{
  "num_hidden_layers": 10,
  "hidden_size": 512,
  "n_experts": 12,
  "experts_per_token": 2,
  "d_expert": 608,
  "d_shared_expert": 0,
  "hidden_act": "geglu",
  "moe_layers": [0, 1, 2, 3, 4, 5, 6, 7, 8, 9],
  "router_score": "softmax",
  "normalize_top_k": true,
  "routed_scale": 1.5,
  "balance_loss": 0.00377,
  "balance_bias": false,
  "init_std_router": 0.0325,
  "lr_router": 0.000858,
  "vocab_size": 8192,
  "norm": "rmsnorm",
  "norm_eps": 1e-05,
  "tie_word_embeddings": true,
  "optimizer": "soap_variant",
  "learning_rate": 0.00262,
  "beta1": 0.95,
  "beta2": 0.95,
  "max_grad_norm": 2.0,
  "batch_tokens": 131072,
  "max_seq_len": 1024,
  "train_tokens": 427800000,
  "max_steps": 3264,
  "dataset": "wikipedia_en"
}
Below are experts of layer 7 (counted from 0) of a mixture-of-experts language model. Rows are named gate (a neuron's input weights, with its number), up (a neuron's input weights, with its number), down (a neuron's output weights, with its number) and show model dimensions 128-191. Each number is 500 + 40 x the weight over its row's rms, rounded and kept within 0 to 999. Numbers have three digits each.
Before each expert's rows: "comes before" lists some tokens at least twice as common just after its tokens as in all text. This comes from a sample of Wikipedia text that the model never trained on. Tokens count by the router's weight.

# expert 5
comes before: "s", " |", " of", ";", " for", "C"
gate0:436566622431520489556620513447474489553548502532540503475561577499510418483405495483483467510499443518512486452470478473524480475483487596458524489495563533527550568446436488513502490533503521
up0:486482509365474471448500507482436606527504455462522514480472549512453508488509538511504466512475467469437510460515534560466499489491463597528517508541500468553542519549454463487489568486481517
down0:488524502469488485545471475525515615435551449536450517476526519540492489505490541447507525540510458496567467544571523505505560459566447489572429480547564527511451480485515483555549519459527607
gate1:453498554519491499494485496431574460453497492485507490540517518477459508503488522525500532401498495461556444424485451474507409563436546496537547489533499550576521530509499516539531472545516512
up1:463402470500496439513419433474506507465445457481531510550516521516441502508515497478503511528456482569564453500519466480521438536520503559510554500511493542536493495475398470550461526499518541
down1:504558513576539471483586526543513453471505508508474511534451572513488472466437508564462514451457438576514446526593522497499468466567441497480457497497453503495479521511486499459479471510474533
gate2:510467478449509480501518466464511498585433523416440538469603506417469498501503488408480476538487452429481587502486489441534480512519494531466512596526514479548428548518463512472527516497468482
up2:507498534482511521570465563477399478574597597469492420531514492407431468582537508498489496487510464476399581468412509488494452521521469532510482546489477524421464514501487487401528427446497438
down2:511558459457429496554494501506481444511468524476546527508432480484500528511398508443496530516489442534494535507487528567564567578567504549531449496502563441522484426427422514532462489554452484
gate3:470521500464494564454531431481515469550482487533508523532508476486474513468504549502534500421443567497510478518530534514515535486447519529457546471619498470384483456568527464510458517462505533
up3:478491485514451526537540475500453513487542460484467493527449549525567569494500545610391453530512476461548480469519487525475520431481485422521499456410561451493534436459474510444534484475530563
down3:598488501527565466456494481509541513523478487511448464423504546468499480528470517494527513505496449469472488494568504449442531471430559515458493517498457566530575447471442432472499503504538582
gate4:446481445522516478504513496454484449561433471461525509482537544507500540566461508450502490509502513490500492464506479496472537516450459465488493515493523513524503474514484449480562543486486471
up4:501461447443466501523470579525530484494453481513496440521507490504472477466551545554499571540472529505536470549501615506549474530534482533558543515493486401523523533470514542494502525522497494
down4:567527578517568469499498507515487535563497493505506463450498535548439486472586542557531560543458557538519491550507507495530477498501523413527541528599501467515520484501454451492541560569525468
gate5:513445459515461460505448459430482498554537474495500524449442525556547498525511528445517544511494465481422450426458515457454490453474516448418502498537536493509416516538555488498511454562496516
up5:511481448572527546397453565495465576483526505481492475526503493498520481490429457410518551506519416513509548461536532459492427503526434425492514499500619570509463484439500506484490405510527476
down5:454453518429469513578470522463506497506510520422463491525518493502513551450510417480489518554508553503483428477541509453537486537511484499494509413469487564529473543494483566549492564488494542
gate6:576523377470529448525491491524454491473537471552588524497485475486466433605435485535551452479568508491504466461525522514533436496527454512614536493545540502502546539449490414514510519496539487
up6:502486546513478464481503439542555539422517562465451540559508479515505530498496496529546550531491498454418478528529517504445552562551524554449462527502449502538464513512530524468477437568469507
down6:515504497498491494521450488505463540433541509511504518455463481523537374523537477510515493556496542468435502474533448473514543517447466505493527537532486512465477506469503529535590498478480525
gate7:519523483575469479480484500518437463440512536519477500464488547435545488519494506464403533435517491487531493498532551510538410487502530519516446486478510478475512486517510469480468473459514503
up7:554498515466567525565452536498405447557503525575578461512476531437566451495465428485544481480513466458583483493442525460573466546492551569465485514550503517445535482446455467485473523481492512
down7:468502532532517512438433491530523547498470538479527532495464471487508464505506547520447501488531483492509494501439391499549450545508497545475486491514532431484510548456516540451571493500524567
gate8:503507425474459561466486504511498446527508477523445525485510484587509517593508480401471548542559507526494499440514493514491460439550450544545479481544469496534467517490533522551481479483471527
up8:589481468462573486527479479529491462483472488510482546556459488516506544526499507490513523527493483493438522473474461578446441453467461516526485477489488502484541417464545477525439468504521570
down8:550506458479497472466535489452482469542504464501508501547470508508546514482588537505507509534525476430469421467569495543544505435529533470400508516515447526496475547485500517488480565456425447
gate9:441492489520440477488459439424502437500521472456508554461509499461480475479550546513562531565477514560497499442525494596455549493456523473425520487490550496510405479451485535516528447504487447
up9:432491526525513545471489536475524484507483555523483469492521478465525407485514491540471471521496519433467514499478508492486556539516567514508469494526456520537477573393481522494537494420509437
down9:553538402525505460505474524436515522481524518456548525481524534550532481524495507497479508483454520534491494495494438545427454492554473485536543439504505513500440371528486520486500462472569576

# expert 2
comes before: "=", "-", " a", " been", " an", " well"
gate0:552505516467542447470509432462530506455447396492513521548509450523473453542508503453478495482490519490440547521516581454497456579463540446479549555534471520443582514490503432467459536485512463
up0:541511440523551494480566510519479532484545577457543438525527539491503539512474538465474529565484527569474489541515459549464430474469529470465482512559503459544492458472565529455456464430506455
down0:504528446576600513502490516509495458466417448497491519499490465503535501513451486532466458517518563543454523491563449435573473504434421472477514506464512532491540542516527503461443492508450489
gate1:463448480580502508497542499515554443451495532488525541511498502482507538498448502529531519473494501429449401457506457517504516501418455476497511518485523546483482556475453489464457544475524460
up1:478516497512541423503507462520548477443518562502549576495517516462486536507547500563469471439484516422433470558511461507563444488550537557551518636555506524517482525492511503533557555519539528
down1:428534433487482534530477500425474582546429542493490496501507517564484405501500506518441471508549508515505492538449479501550514551466522474561517505544540419434463598520514587524469523441489522
gate2:520537541482396536559572443501555518460639522507523554496513499513560509524567587509503451506506510521501495531517470468425499481613429474461545580480493497526518455504503457430440462466513502
up2:516531501504513496613476498516518459505540502451449518497573489474531501489498473531502494531529501450471548551511421505441473457573510515516451509481499450446450531463434494483489430479523413
down2:497509508551515611494524519482568612470465524589492464504508500448572482544464507520464576503467511417501523467521492462506488528525557535403482437492545512485454536511488546520466537562570457
gate3:405540466479473519515495436489473466532502423435538457526445528598511536398509533532512474479519535534523472509437486549496447520507454500510499559516513437444514478471477532444541516516553505
up3:525509515524491507540447475451398556468479464543539522454506487541466507441511475496490512593558501491485443490551514531504537523520484515460487596371541517496509471499528466505551474389515540
down3:552479517489573520507550545469506513515470450530417498535566501510453504499566506521438450543496490521453471570459509467501491504502515439474572431462458474550523453505437466454445486519505403
gate4:507516545542478498444536505598586496472452550519544507485483541594505457629528482505504543482478502516504514530538469477517508494447508471539498472533455468540435560421560424503460450534533452
up4:524411511544528480516501536481494447462559503492552509450499431467507544524535420513417441500499510517481525552465442528593460495523501532412518526554540515453488527490579524496549491515455487
down4:468446434448454549466517524498461481444462473430486577487521541483529440425472455411423564531458497492563543577485503503422461532517501483490500528485528454526499524513516460540501456439506512
gate5:473529520402445552534536526490492499509522495521448488480544477494477446522485494526476499503501424495467545477518471536490510508509446534531521438483529442484482545521517430539543449566428477
up5:518562481434461500471533548479403499495444515545489528506443497511432489455446558479508532561414536533445547488491544527492577467425430542547526459556493531484503473524533433501546534587442522
down5:541524508598555512493450489472516499475505554492574467463535453527483482503439487553502468488520491521529522556520478496545468423478504459555516557549493493467553497470530569470491508511416478
gate6:504519550465516492586450501452463522461493508530499448468519456514506435526481498509560442584476504490506477498522490410511454555527452465543386475494477491527500485486518505436471530451541549
up6:510533530478525462480510542496479540563494494466542533431455504488511525485473537468482481452525487546472422515512520544464491402473517508524520437602468523529514423518540487549543457388437438
down6:463568512541452457548483511467504518475440477473496494502477485429400480523511448469508475511496525534452514469483532467452513518531482455472560560504425509522525542462553527464437453415503545
gate7:564524554544455527502529425519557501489577416499517466486510393571491482508504497445577418494454581503530497520415462525466483507540478535495498542441543464458405535531468497493462522430475509
up7:538481545494491501424549415526451531525599494542540545532577479529488544462488530468447502523473602505488450511506469499471493460620486511468503493499502427456474475502492513535488587425449579
down7:487480500495482490492462431466544500457448518505526503481480505413472528459420438478492483523433494491467480499557584509522576535528526549543495523489585427431518580588527562519452517460486556
gate8:493502489508505456486520570500489542488457455493450509479532556458473475467512559457529410398437453463513492453489483470500535534442528483519473482464548520606430522583512517534533496439519606
up8:478463509525442555552500532540479419493495479461489478489442511585547501509492514521437456481571443519546513522536539470462482504490434511499516562500491501441549438499561501448447483562502514
down8:608455530547549469430523597515486483425483434515461486483539518470535467521438551448546537533441467561558561508532459463490471404460486446468510448486538521517532509439432467447495512502470498
gate9:508495578413564449516511492537436430480540471481558458531472508540516585550502543428492440488465497460506454470529579504429548464431526557529520515523484599536442508486528473496472483480493512
up9:520439493444501527547487498475429520463617495495526487465487479538455447543475454436546454525549563497595528531511435522554479539496496491542574536486429438462411506463446535517478538520519519
down9:538436415592510490485517519466503492512552484502583496549438418521482497525449520564529558526566491459547444533543517511503527442467454518563437534491449502526536566481494480460568493488501552

# expert 11
comes before: " the", " a", " by", " his", "n", "e"
gate0:473451480559494443476527495495469511490539439536512536517461477511537470525511436537509544426491457472486488463469501521509477450535464448479515505520505551464490528541546429478446500501476445
up0:459551509484517546470478488445518479540460480525505528501565552504585538493467486506520521550557531504533587496492522543449490454520578573562473434519502493467526521397543574484494559534588580
down0:469482542453501484519520476523489552489537499673437472543497516528459484550471488540499488423419545446513451448490531460450561518546522576539567490493444489532521485532466557507447480476568513
gate1:469428563523485465513483509564503594504478476526519435494485539613493443480446505404438416430551476521504412497548516551588478552525473470517506481511503445451531600543485499419451508450492533
up1:503453481504508568564479516566486532519515549506472493492524550427482439462437464513525465442548517550447548502462457560485497460468424493506544455568417520452495457517510492575526486532508513
down1:496481516546511510522535450537455456440502492470476469524547419482466522482521462562487512485540544527530458571441413549527483560506535509519562472490539456489525485564512460494495492468422502
gate2:499456420422494523502504453469478540456520523472390506540588550502577514457431558519479557443537529494533542449538505501515496539469561483516531535476467485493455515492486488487564518457490555
up2:577526542438504478513429502452548519442459476522486459505461480438533578501545423515537588499514530530465534503438494498581519396505557517480532496462477549460471528518528518419515494561454525
down2:458469472380563495460487478462462430504485447485449535538565538518532517455528417515500462514477498489539513588438483496539507468451452528531503465498487506513517512492523491488556497518456520
gate3:499495472463489480493520505473516524536523501513496457454447541469518565527469463476453429470418444462482528462521539554428521513503545534478501462540495499530528554486547513513521507499484518
up3:485434454490555484500564530437549517395412531479620497490447564485509465502487578513478479482452513501516490496474535498494557533520478479506578493526523531509506514494494508442514480480481468
down3:539448467483569513538554478529518516494491547467450431476561512537519521517502525548471458523487543465474477511502513466454460613492527473484482577469533451487587524422445568467590502465481483
gate4:459483474501508559477479550540452485430579581458502483456438475539490547604512538475445499461412557458497547471532513449527526528580500516514478546498488462507542535478475482510547485502473501
up4:477526549482487480521442532484587482499510550478495567496432530525430492547454561515334513454485490409511503472512534430494452495499538484459475527495481504495511499522509536554521509488495532
down4:487541514536504479447477518463488503525449512541476421511455474459455520504504460523509523528463535478576470448486527463541534547572590481467525409503505484504561508527534478552515529471470471
gate5:558580470511468515456423469498532474496465490485594461445512451431497555498436440515413492525489505568493490579537436463487508504464613394508533459513527532518488462529549560485491519520468507
up5:466533523427516488553502471483495527537514487515479530516488522616508516467532553488480527480474487498467462507494567566537441603475506507568458500526450538530496523485542576494518519547566453
down5:491497498511489512487536483435477454470494471597583477587535558562536451566549482556534522434529480484505514489478485470470481534537495559533509470550527465509548557513449459470503494436541487
gate6:549515554479405467500533492509525526443501532530456512481438506501480441550538484535511557561545538585408523449482584532509526503508443486529507511506527516457576506508496486427487369476410503
up6:480480457513524485541464532528497536500440520467414542484581465492551486440526491491583415518463504543509499482494455540527507558474502484472481480497479479525547469433509512502492565494509428
down6:504534495506479548511447482494485565488558531522507455519455523483509519413547491556518524529508533528426538517508536508476474419477466495541507460497543510432446503478509499518506472447513429
gate7:439599516521483559474537520487529463470455487521526521452496487569574498522472468468450480480546526502420452463568477471471479453502575497514463505467453478457492598537566512443533407465496529
up7:467471521485529476457564505540496512552570496578482516527415555442437457555493487514446512458529525505435524521464602494452457488475496486430527517522583598496407508442534475508491490467484528
down7:420504471545515526544450502542512538514540506470517567562537440502586489528555420490538485477444461482510494504528497515439476517518507545505513463521538465435533455522559546562510499574493476
gate8:431440502560512437544473555482486572463491484463538465511538539485507545575582497465482576500494497506480554497502504550507531584473554486494547511504488527543434511553429492498513433530502592
up8:506488485468493602574535524506521509522440486537498517479540499471496527552464447474432517436522481462530517492497582574509500535559453520538514517520500526508486482497511519576529472532539469
down8:461552499552449541505425532503584463526518608612423534486565501494501445483446497496543516504523439516469507541561488510465589514528533577455620532422404470489498520499503451447420512495517465
gate9:453548497485510477455527480583500522470483508506515507474549481492586501497523477522484562463536514468447510448539571486473470447494504481470476511522537493478460452518466498546519424475470461
up9:575493462504523513611416523472507576446535515494512486452458468539467475544503534530521449516468616544523467507479475537598547516473462468574472481535564492578562511496524499482514524491528538
down9:444510506515491507554484493471557551505506574546511586516522546459537487535466487478498501513517462531433506487533509605487529534517502522515551455414519531509568562528487508472517466534517543

# expert 3
comes before: "\n\n", "\n", " The", " He", " In", " It"
gate0:553554480504444492523499513480525492498496469502483473484498482562453512504434475590477509523538458486531443523466565536468457460508472443446449474516536481498473502491484500516508504498425471
up0:500531480550539436476526478414446438458497463491545459536517495480457501511488488524525490533543547479498516566502463513518524571487472530518494574488486453434542559463538582446536592480486531
down0:591463510514480372607565467473487467480476515548502575533570494527544476535505493492482487498490535527579556466533512455459490493441510472509600536499557496534462494583525491406541446478442521
gate1:478479450473499508526488482471578491500467494458510540429580485431481549483485527430518541500545471590499508508491504545531508461472603505523523547542435534483542477519551486402545477556508462
up1:448497507518558446495482495528483446512613481546511525530508485480480506464435477437446424502537546479489484566490442531494487506453471518553537484504457544416511465457496557530562502488502541
down1:458497565479468463519477493506521494554550499485493580528514472500516486442529459486485612469472417432492471502527463479493452481488423475504516436519606498517475487484562534511516518487460536
gate2:465522504498475605503556483524463505529502521532486542515479531593473469412498546507460508537472492499415450474511537531467406481525459454541507491511574518400438504524477513479485491503542469
up2:556529571441524493508525485376440539473495446552535514524521416445513492531458465449482478459483527484491478457446490475485563547411535557533493461526503504585445489488532519526503477489499493
down2:454428520473551461441551542499534508448493544467542548453512494523527458528492466446476500479492576537528539552514462498457450491532452511469376433500551514476552468462559471448518500495433511
gate3:483493478561498532503459496590465558576506481498530495510514494509466471534552497585498505493516516478473506497588552490528493481470500421546456512467466481534434582535468410551527474463418536
up3:422474504510526501512488492507574486541582573491500494513598485471536458535525552511500476626499534566547482460505592491474543508446485526488497551451528513496551575511478474507528435550564486
down3:506539550489515463532442480524451522436469586563481550515471524544480573499559557557458493514465556522491485540472493483499567428605533572519525513504525483463506526490502446501405486530438541
gate4:513461538567522462554524448570517479460508481523538511485491444495493460503456470490496440468536493467442499494490519469488557559493518574542569478509524542514495516518541530472510441516480529
up4:470436561461532443517512556431564486528454528544574506540489481420483466501555484527509476465499471479484469495418522483439486590506480487522544467502462488554473460505408504487492481475482511
down4:454577446526470511505484508510538515493437535515450547514504460517528534464525475421461471560534510552562476476396512504511530495428425524512466503476580526425458491484575471456498503549525486
gate5:450517544479481451531491459542458467557504549510487551513435506486519494503512495467497506575496502455534508483436473524511491492505484528575509501564550454578537456474523527486464498498519500
up5:465461383472509486475400472476479541495425472484459507506558570500464424475429461481521556522514452458428502480511493375502494514520496499438478536472571510445531474477502504510480529496488489
down5:515480489497486453481494537534515475543474517450544499522442433480467496472496420434568519462489509524584472466469518538457400501486540499510490486476497583461527515469497497497518494536483426
gate6:425579520599484530492486433505558502525540458476462501470446510473508544469563517496460585546523496413505574570531529538502564485483490503490470549407462433445522518472550517481466545536469580
up6:539476451488476515531501504549545461515535521493540503449541499455433406533502472495567542468526509485476490514503463569486459479567470521496558539497450423491463495483571464513489477457582546
down6:514498498516491488472494536477556439434438486523487493516487485483560458488441510455492493496486501475495520445429477444457493499447460404494536506591579493463505486495484498535483492522474447
gate7:522469572511482482483585526494459415438475518473512406472491508470441495518515524492562459509619504526542484529532557497471530554513507539514528550499466511524475502522529469397468460463508482
up7:454488497549485421483479511494658547538486431498527551564536431537536505534484557506505466425456544551441532442492421465600514511525510510474452483571488517451550546471422460553575528516450496
down7:505509444502573506514489443530452517565553551450422499491473553541438594493446523478422479462463430429551531512546489482483496478545395486488560461493490530566563530424525481550479502497450477
gate8:511518465439458493536420503520499535503492435495522440457489461554485534513446485442474419530487514451509481603467463485507524511555435490472529514489483543473421507452559424462520534503483433
up8:504534512513538565485578493429464446495534575470468461501446531575508513508455515599532497481530498534471483438521547482504510479499507520476494556528481518470542490540511508509513542463546545
down8:540577515509561460577551519479418530509501517489449557461514503551509465515529550480453517512453515438515555502425520426480559447513481441484525525477520542498490497532498461472459505478507498
gate9:541467560500501480481471465610498492527521456482499498501477501441488464446522511569548489494477509476505534493532520407486444518469527500511422489453557480481485513457540494515481557446525473
up9:530410536499530480510522501470463490549500469523546481482444480444485590506449498493546494539464521562489546510515526499538463513531505501479496566448422462541487569407496540543496484511475530
down9:567561536545483444472510433432470457537545413483495521458556470475587481470479597541549517482486521454477503509510479471477516512538520454476444465537538482458453559433497480444522436505468485

# expert 6
comes before: ",", ".", " of", " and", " (", " in"
gate0:462514520456545579440419490547555483529501533479492501524507546443494533509459458543479487509548461528488498446499452435455485469436517456476511540470504484534499472495518518557435471518502472
up0:522526515587581420521448477508476510475417458474506519441488519486548472513504519539577499505539498470560478472517556515536565508492496511529541608455541438483573509472527504455526489409488508
down0:498502386520506486450497498469506528522489511485510500490464459546497518597466426493474468511543562512483517487534493417497442471525536483578484535465514438575505483494570513462468484493522483
gate1:448634639528473510469517507476559511472453512435535529477535508542555509581440540465578514503542436542502522442469451403485480504428465501527483499537491459440497557536523409511544488501430527
up1:488474541479448489584454527526468474583541492470490499468509506461551542459502471478489444460457646536490448573542481519459494464553494448505579453440507527528440519477435520483443525467557478
down1:478531538503555476493450506502432482457528564565481542535447556502538504452449551506492465531512533555479498508523487418500513536526488505497492495483507531565484517500553415493475476449508448
gate2:501534533550534493504553442519505582433491454478569460497466435546518505499464476475477542473516458556516526522419524470560469475514539465490507550492469520556516461495431494541534547610431500
up2:557569434456498481536477535557425506572471525603506516520488541465406537538558553513520460510498484509532476509511502463454458433466534555550617529541541494520521478429533526534504491424457466
down2:462482546460513454490511519510556502500497489421549463516493546479514501496514531487571407502510500538507550493458531497529472387550461538531442490544475508586538503455580486463501495433525442
gate3:558458463502517535505516472568451476503541508513442491440526492490502583542513439537567512543482523514545527520520529504500453428534518437516552443610517500534458431540525473436515487523576529
up3:492509501485483510472455562527485461483553525474493512467500481521512488395473591510554551495441449518551485499523468454544533596577557570523526509538451528481545503488542507530552438514577519
down3:497526572469483487512470540476563410410459512502415511481560490467531519494526515492483538484459567477522503511453508502481569486549540498612488514509425540505521548495472501528462540493542508
gate4:493554518418461395462540391447504522490444518475567479485478500526525439481521519514524466461519498471494497461492514416559493504544529478613566556454465555499534498484477493543476473563492473
up4:478476550506461561473524372500451455504501439446468495544494539496463446501438532561577528511523468440507552486532510458510483487461432462506473558473559432524545548541499472454430511485511469
down4:448460479516582470491507532467491495555515545419485499532481546523514526461514531483547520530517419468534560515527546565473471501576556456505575475433522501480562549523503459560438463558473501
gate5:514467498577418480480536482501509528539521529489459542502401438441554477504508516430475482501539479510553521489512516604502496414472580508501491536541458421461489502468530419520529443530448450
up5:500471524511481523470512584479552539450513477528478469481578505505492480523477544505531450495480534498538520459460574567571494507560520483462497496456491479475527529464492545440454464472486506
down5:466579540504469507432535589491525554532543499538483467481550515479566398429557604458527484528444538510478615545436454568478426545425547502496570448592498530537524513510548548501513526526534472
gate6:497505521498467483515542405463480444496563422480503537447548505497507482445542519524438539464513507519502489447521531470502534446546487519485459479488519446479483403437486517522479467508503492
up6:432461473501522485513436538530465529503493552520444534567478534514555549462498479492577534587445494547467493504457449459471481484456449470511492480561513507511516476566536454501518564473465523
down6:540474514483508520509495499512493476515486482535543445511474443429556562432521531464559502458515555543472557535557468515510537405418546550493441491476529532538489419545456409474480554487424491
gate7:471506458539493478528474498540474458506489470431398437571480502536512519491525484461454518456552496519513532569524481488471470515474535546555499552551514527560566529511573468570525436511538479
up7:604483517477583537445546472485515527490489524531500508467529477532488524466507491580547479434532473453525557614545618404485480464478529438493468561382492461470425439454505502484481535508472507
down7:520499557473526468541465515561519494469530488479590523521478479566555527516490555518493501400607479577556475552491477490470545499488433474497525510445614548541459525429522589453500556513499474
gate8:517500588461508476531444479448496514474483450459560562496512460519506451565498489489510396553486434451482482543489464487472518504493397481476537499501499489508538429469479544586517436456504539
up8:554524535476504436459556543573492489527433509489480554455481553490523545528454468536510447531471539508446558460565531448513520541448512478443495482523445460491447521507514479475517525510502505
down8:503549535533554481468497520461514521484499528506438450503491510494458469526557490454502553485528442559512454487431508489436519457418501547470560485514523509536471576508573511519522457504453591
gate9:494459514549496533500455509503528437468545516509463544481441455579516444461491465500502535507494526494523465487526507453521508440501492535566542498464524536521442503440490436377551473500484529
up9:507565527490523477515538551505516547576428480533523518499602518538462551522542489413444526521469501489530473474522521507529602455496553466498566550476518461478551473535516557493519477506516561
down9:458564463533542517531482571513501584595485501464543575525525584572514527500468573565441456473515527468513522504469551452520424503485496514485496487579456467587493461558508545515447408445570485

# expert 10
comes before: "-", "|", " to", "ed", "ing", "="
gate0:505544500504555529475487453456517439464429559518490421487522525499536499524466426562430479515487495450554481513526459463462511487568558546489449495466536506520484521552492511528503536452447415
up0:451505514443545520494467572537560509499496494499537444503470495506583459508504502506564490551451467464451589474484474419481459455497409513500570475438524505525471550473559441571534547561516521
down0:529462463477523483498448511455481487482494527440550522516558598488526576447491428544471509458536447495480502445489502525462462447508444560419579471512471445498512532543531550489501466521480450
gate1:461609535450527541531514490448507476441533544521527504533483493518457520482493526504487471510546534467477532480496462530519446517571505470509450504498513567510460455551506471601488546561491502
up1:453481494509510481523519471560515489552528481500447565483506531507563517578562481503543562509488464524474501464511514502526589512440485424457517443470470569515500481547481494478520505518492534
down1:518547531486536491497515507510477519479512512495514547558515455449500472485496533479513518548442475491476522457500510471567578536519531476556518461452437426508494447458491492566514408500478486
gate2:455526499516489526541470472515399545558509461506473470452503527522501505505554537538477560504489462505494513495562464466497433578436551599480495433467495502504488483459510532483487386532480497
up2:511464518506601556454527546506506485567523483483481542569455474448550474513500456455460499497493542517470496463482524538461511448466514474508532461482508475432523510438479528507488505510476479
down2:495542443556474485560536527534519461470375465572472503519540494491461468498545625526521439498438457541482543499494486539511534516525481517501471502475451470447480536515444509467511481483459543
gate3:493492453539542477447514442489490468446478534435479516548553540471490504462497526473487494493429510554482463550494486409480423473495534524552459548488550491499543441463486536528555510531524566
up3:526534435547523492563560442596555454532507500487489500461504521525561529484492554417429503437478515565438484608454454496456528480513510567587477457436498513504487457549507468475536510546570541
down3:487427478502483488495543462427462541523546527475597463495456428537506499512467513533517475485535550494469514475516538435503468555502516551485507484460514497519512542459522571488528499421508509
gate4:463464484566502532435351444480487502498438485552509486497463473467518537488495485462507496485525526538475503573494511522519497597550506506515531459544573461462426524395504567510469485503498502
up4:585501518497529478440510498513447487547464552567474478517519503569451444434441580455434424496475497472576489414537481482495432506482523496455427494485408528561485515534510535507538445547514482
down4:405493516553490431442502495525435470468510510539478534544512539586462452494459535491542507497527572505503491456484477564487473454493423494453545532465429519508482481530460529529498570490539514
gate5:534452614496572479548503410456463485517553491478495519499533549541478482484511538489424516473503514482545485490435580461466570488500530581505409533498449537450514421522488482540492475496542516
up5:456489518511527436507480424461490437535513549475490493480476545549473436470471526485471477551483521469451540502491527470456479551487565509482540528549437540506493474519512453486465556479491513
down5:461479553509490495476423451513487454523482475461502530540529465454534505482564505509473448503451527530508555444526453490510495460509464468431443543472463479449409442461522559462493451482496461
gate6:460483442520578519481386493550496513542519527505518430526587474498464522559498434450418544438487458580527450490478420513500472463475484513494547492560471503504524435553493515513490481529527479
up6:447456462482395559472486522481561441499528538519459508552431495546488489505490494498468478427496516527446485537471483515447544492510487519521598453527472489520553516505453497516513443489529550
down6:401584495489526493488533472432475519514499462524467504433460534496564501466506459518553435508490590492456502517616526537526498419506496540502527434478538526397413509496460472475520486511497505
gate7:500418543471424497459503458539530424519578490472514512465481491552511540531510518569512474598558502522465478540430437544466433522507530479556459464464503500548393521519511509489528510498479489
up7:532521449486559438571486476528491392500542403499529500522477500534552534501516640497561509486462518539488479500482458552502468594510427469472489438476477534463530560557419474414528501495445427
down7:489509513519467528436471456497504558514521466510478512484499478422416503523520554487615510491464490468516467465479533432487429561482530484550440465455459512496539415505465464516551435519537523
gate8:539486498516512552593483501485433491524562573481582519656468489483426509534485525468498551488494522408531463540529507560527587544486566483418508519520522568514477583486478564481499550530436460
up8:537524493553480551562493427521441454581516490547556444572513456409508517455494513556460562493519453418479488498558536479501588505448511490464550531513434537433431486509472522550484564509448530
down8:427486543493465478511512569463466501574432524486510477602532528521540499489447563443475580487530552569452482559488572483502489489490529485507469445506560493477563574570471494561502551527472486
gate9:598577522507483527486531527510507507494509480545430481540479449446490505460516528556462567437533507451409505544548555490474516437466493542516512531564540446511524447509548480465410455456459484
up9:514575484549511528527524504495538553492451462499501492521530451544446477499495570450471557446542481466416521535571526525462569472466460503454489506529551510465482426467513492441492522506501544
down9:492531496509533530427567563490545471568418505464537479546544564520583490528521479491507496478510452507504474550513532503470496443462531499473441507512554516461422455529470520537476480540485567